From a checkpoint of a small mixture-of-experts model trained on Wikipedia: 8 picks a token, 658M tokens.
Below are experts of layer 2 (counted from 0) of a mixture-of-experts language model. Rows are named gate (a neuron's input weights, with its number), up (a neuron's input weights, with its number), down (a neuron's output weights, with its number) and show model dimensions 0-127. Each number is 500 + 50 x the weight over its row's rms, rounded and kept within 0 to 999. Numbers have three digits each.
Before each expert's rows: a language model's description of what the expert responds to. This comes from a sample of Wikipedia text that the model never trained on.

# expert 7
What it handles: Mid-word continuations
gate3:494562513476448492588461568415523476433475495482469509504580420605532513547537508530539562510467425425468518628458521453518416400496578486405528489459554438422511526533480411525590499490532564602530559546494413455512455479540454490565518483473533529461498505563492503520450455484492455544602473530541518516612489529504477547471483484513509446540455553496557534600461591426552485605545
up3:514416517508485467428545522474511513476573417490405510377513502560628575534486448481430533453500583497413503550487518555455414595451540566543485495424468453471463513534499515485592534473585449491582478418411519445483551475474509482459522500505513471481493448538467485533534539528494435512520446522653543500541509517447518516458582493431530474529431429576508543475513479560449467603599
down3:485506471467396517569535500512587420503498546476486522552492514499434605580537474497540556565426527493471521521504497455545511520536473480526510484582497516465481487399500496483570470491481434417519430416588445541513475378560496442487599655547520535563500485415460493505522515441586505485480503576627475509471455484483463554534550575435522495535527481594507487376501436529470531439553

# expert 13
What it handles: Nationality and country names
gate0:500577435460512481521490549446534515497522568512540463519598547550466467442541502458547470513468497466459507467516509523429486464489543410462521581502533516492462499396581420445493561450489471501546543477505468442442523493576457524528611430561423553493563513501525556581447479554607666533499600562451522564508554481526487457531453433502568523537459486485463528610458566445578602536527
up0:514495459523563496460506503539437434433400529466516572541510450421558445470442448431576515577550505476558514466504524501525538447642585431458492470503461507519416487507542522546493539477420442543495519529540504383459472499523511483508586515558443563493535554530471486440489536445580545452509566611528500559610615515554442389500565498514523454461564490413517491545578536440490531528497
down0:466546517461468582541541416510536525581456522533465503541591486539579513474448534491538507382471517514490519528566436514416551461581418380456478498482507541548491551457472491528569519492462457577409534504457449535409453448588476444520440535518507464490546476488407473464609571478461514570458456494649484455538559530519472539482521470509510611492402558506429523512492458478555419470532

# expert 33
What it handles: Mid-word suffix pieces
gate3:614516552518535458532518526544597438587515551492530391484506460471484350496492445516550547485516562509531491567480493424518484489511487471524460474497567599354447529423431477424508414485493563541537588472567504544539477499536456543471515523401530375542532499483468422468470516527522558492471521551435486418464493471612486513458488459534503468418441502443479523546545455478535461451575
up3:507501490481580509517532524489448478528531599512547470560496556518463522510559551538481507480522512593503492583445528411512403534528488481566531514465503551537481529529475475431461518425524505486538570570549540573523438479493450595400534474456619532532410495411550397450470376455504523456481495514469397404483434522538533561437510539480428591472517466514502468528536493415600598503567
down3:580482560423466414461500480468456386398443540479498496515527492480503409529519368589483402496513480500445619459620461431531559495440449508478510509508466440554475446421475457486534427446509478554520476469583547475429514477456522563523470506481544479487482502564495595497443493528553492450497537565444521552579598538467558589538430561518471559546480448456438471489504484564489531426523

# expert 39
What it handles: Verbs and line ends
gate3:512548578512601458509494502597504491476536557446497506459532562485517372508497504515548510451595493579438511513540437481521498441525503548536501498411528504409450482565367507517463505570528608502542511553552519506440470595525496540470503503429497462550510456537536444485476517536467459593521482527534562452664533531442425496514433424531440511487406533523417509470558568563532560424483
up3:471590504543516460486464509437520458534472536404470498494554561452439440543468522559560521488554523543551546576504591596446496444478468521484626473465447508450543441536435509585521521443386563475484505614562511434418448472531515465495502511422475585526487457551484511641419445488436485526518485544373521504539540520490480470524515561511513469498524581517494481475535414607542548446495
down3:589484423511535527461510554522537514402472586494510482475525551488564473587417513496425495488517420527462503529514533543503454537588482418422513526537409550407515501528546513447579379377498509469369456568475468399588563472420510433536454455442529476526506474524505515585499485508501511502533474490515491512521435465458470543542548551530456499572499550520395587496468416533510465538590

# expert 38
What it handles: Pieces after initial M
gate0:569571473456447543447536504452606448468453462589563479467529527584434438442545545525543479518542498510551473430458424496548490522514586549453403479424450445432535543443360437511443521506437482486531521451528469517497482418484483481506486529401542460483578552537549543613494486440531466528433521471501539585425521440505474553453427572525464429493497446469467497484488554536620543476559
up0:513577470433603410466545412506477473447440591617475475523459571510518424542489527545535442509487450505471573495576413466604458558454568513487504501440503477522510528503468380521442427512569527572450525589484498533512498487429493495504574523466540462417505586473471544514449576479484477517498435475377448552413548487574496428435464444534455517519451558527498533518524505576542421478521
down0:468530484437529481465493532575523583589474503469456510476478426471551556547456586538364515460498623460513497430503564457461538533586462391562534505432542558544539484628496508482498372501550477484557493528550485470549457471556557500436447407491417463492493521436554519500476580542417475450497437578479474465498427524473483572463521503477478518472413495487524459493552478399453419462505

# expert 47
What it handles: Agent and noun suffixes
gate3:563492442591577412524511537458490437465442564501592481427575521594531568481532532376541463527504575520445438464448509500545568497525502424465539414403516466547466486502485476455482492518471432513543536480459466504451654497509458480471460496446460459534564490515502543478496457526491508542479458475528614559678488427579516479466520529530473515493485490496409541455459546541412489562474
up3:551586495570550486531477602515530485525468596515620474516477516529505656558580540475503479515518433504453446453445547506555523445502569525537470501506578558469553456490530541418505407531523438568560512423479456405546531487507497490512495503445520545379500518522571516461567536541445505615459543521495506540541434524507495465442504507535522563441468537501354450546560482388519501539516
down3:475496527430388503462539482431441530585511433547408548432554425544619568422579513525396491516423557557486492521520432476443532530476431564456433429487487455523428495554509481444536520552490527513529516566593548457457437443618495423579466523509585581464468517480522517552545510535457463501474481445492506436510478525546539348481491506514425486461497552477482477491503564509547454468532

# expert 42
What it handles: Word endings before function words
gate0:563439514472551450569555482380490460361472462493435638390528500516508480486585569501441558558496563510478465445427454531551534516551391446482542467469501482495526530563495473453419483480525515504558474515537449519452508496527449515462490497488460518430503552543496574588476516467564397387540464433524438451537475477498450468485478449487513458544515376578504487450521486597548466570512
up0:464532514553537563483388502508405546553484517472484489542462513420486515440446539511609524415531511484613523544614440441518515406512488525397570448530513612478428486471445484479533562518454493474473506567495515455481499561542521519582475455562478493469470412505599527437475530458557652595447570515508514438470532487518541455494506473538539472523437468536559516576459439502402523492513
down0:485424465460485557525396489529528548455487543459402460443498517534554506510497493578426509536460469519508452555587455469441604524451523471487511529402559461417462525487452483602522536437497470487480566500464520596415524458481733536563535476528471521472544570491468487564557593537574534533534489536535474440417518494556454491529496471478515475453504537490488460568550533561427495531453

# expert 5
What it handles: Capital-initial word continuations
gate3:408485526524519483446461502547530515447531568422459587453442493513531583480490444457463527531612570488508507472512594477543466446548459401462505530448519494423518523547467432498447525454544518488456606455576466484524541448468423594469445483477565542513509438475554554473539547563477480587515468472406487529522570498437409495525593508628567571444471506527528475457567410453498510606511
up3:515576461481556421451501517531531464521542485478512510507476469529494508571529521451515576452436522472571571563530430540538576439541576516434600533518494496500460449437501415464543408499498540503411552502419482431567485442486563546507527453546561598544489454478496521550533517519528538449561447464531605454513439521545511419446493355467463534533417578496412511522454420434508531616447
down3:432531437435507498515456482450510526533479442530493415413543570443398550484505559565479473518467506564532449491491451485559616475487492538549505427429604543515392523470530461515518469505471503435455485519433480534525471504546613407515519433524448576512540533486480477480369500484444544491482438497495530528441468623525491522544603410469429564513426588531376470525562521491482521493504

# expert 54
What it handles: Short fragments and semicolons
gate0:467572469475572467493492555523516506547510492448540443501493571580526452506497442433485487458556540595636444456504529490521531461605503413563525452432392428419515498431519451440476507522438484518473475553548446471528465527605427454488567408452432494506507442470487493571533467541589550431556503550533559580542621505519508468491474562441512482450540493559557457508562588522506545561448
up0:504416524429520550465502489487586483449567467433517525450495492495499497468601573447542572400495563481514488429581413464514527505488526542493546457618397502683518511517599542462566519500461506537543453478500469594512481423516474456487578541444520612498443436477484521417460534480398507532478516456488528528433494483592462582469473542523390493482521509486495466448446540515490462505512
down0:576594526528447468442512537440520412482445550503450576521453454501520481402398491534483382447611504461467527506540511430471418491508464546553518566551513517404561554471529498511472574500561511450455499497450512508470499521492355468419508506432526454495559440553516536439446508523568483459552574486422451584503479462436487523454436510453542481550397502414511560501455533430557546556530

# expert 51
What it handles: Verb past endings
gate3:534481484508498564476491405508439478439502472582513525401554546437543552465487514472396525486501610511465408599438567570515484545463501478576550460494471423500515415515478539583442527444543536512600540550535463505443522591518440624474472476432501434552543471537528588482557488462620541567491483522567498403559398445520522524462537459586481515505512476511485459436448489475513508507461
up3:497400450516482548495528484447515431545479463508430523488471511509613546500604489423546477490463604573650487538490591509432536551512386453506546440515476603537550508501604501497511483520439464557464492501582518524457535550528518547577480598511534486511502480558538529512423439531496554565537547508546522490572537456557505504472538457496518464538527480451574459548601440393503493440594
down3:450495500544509550412476538426464511469545422407520532481461415421472433536511491562487497506581516447431529431681453418411492563560495498535564503520570515537564512447551563478530498458571559545455457449556437513466449508501477519495572560449548528555553517429557437554584544479504480530459516512586567496501466521482456476492461557559504535586387544494434502425543567496502510547506

# expert 9
What it handles: Word pieces after H/W
gate3:486521555480567382426472392509623511604514595506470521483542484462580493391513508526473484517487543518489518483417592534534438503410535437418495506513507469543533595512505467554379540551526475514509545470565383536533609515520513553422488508511505467515563473430476496476505496449485482460509545433513572536573450568438427637440508479554470520453543516521504527467493482472543481502535
up3:425497501506533519620550520480463503467473510563436488547543376364513587488552432496465491489525505451455504515430530505504518560532490533494569440473562409478502504512408567511516488582417502541444540580510511531506519418519520508429450489574534453465409555612480640510510541492593510448412486463466434408528497615506469545531522563519526472559512497470502552524565506492538549530466
down3:464449592495487542473588547470538457536389509529462577440396468452476527504560447532395563559465477490459492525558563384502502535519441565452519384585497402416583548510530590529551479502504564410452479530529482470511549453491491487470478470542459546540556502497513425426577474490535492583531431482497538471566465453474458513523510548501449459517561580472425524542541554490452419559444

# expert 16
What it handles: Inner word pieces
gate3:526548516466514568491490521448533486535542513505554413512514489540513409433404470475500594486524546529518493527379431540617411444496609531521487395570552483368499459462455474492498509483499501475550479547549407464436530505551568591577520488520478532511510532451547407525582460478456592583520512489505466502497411509578520489451439472443466467464451580416514491546541562517578546495526
up3:460494424518559474442488557554417514450405548451545536464500520391568578589571502497534496515524499585504572459444494442500517472463480467555458540452575518550424522493514480488549453469407466588498499511497507446510523509505526498503511500490484461449483427504480416506493411523514400483513514414578547528374494463541442433498506414494638582422462494540497470547626460503463393499482
down3:482459527448490529455480432468470492518562529493570428504484416508526569450560389434463509595461475484466457484541552482436512594447461478545540592514579611451503496469544503502581429582522491503485458471473540512431550447601536551488528495448498420459555525469434555419539551476446407434383462438504469450536574524452396518477532567544545433456470518522436509509446486423445480481473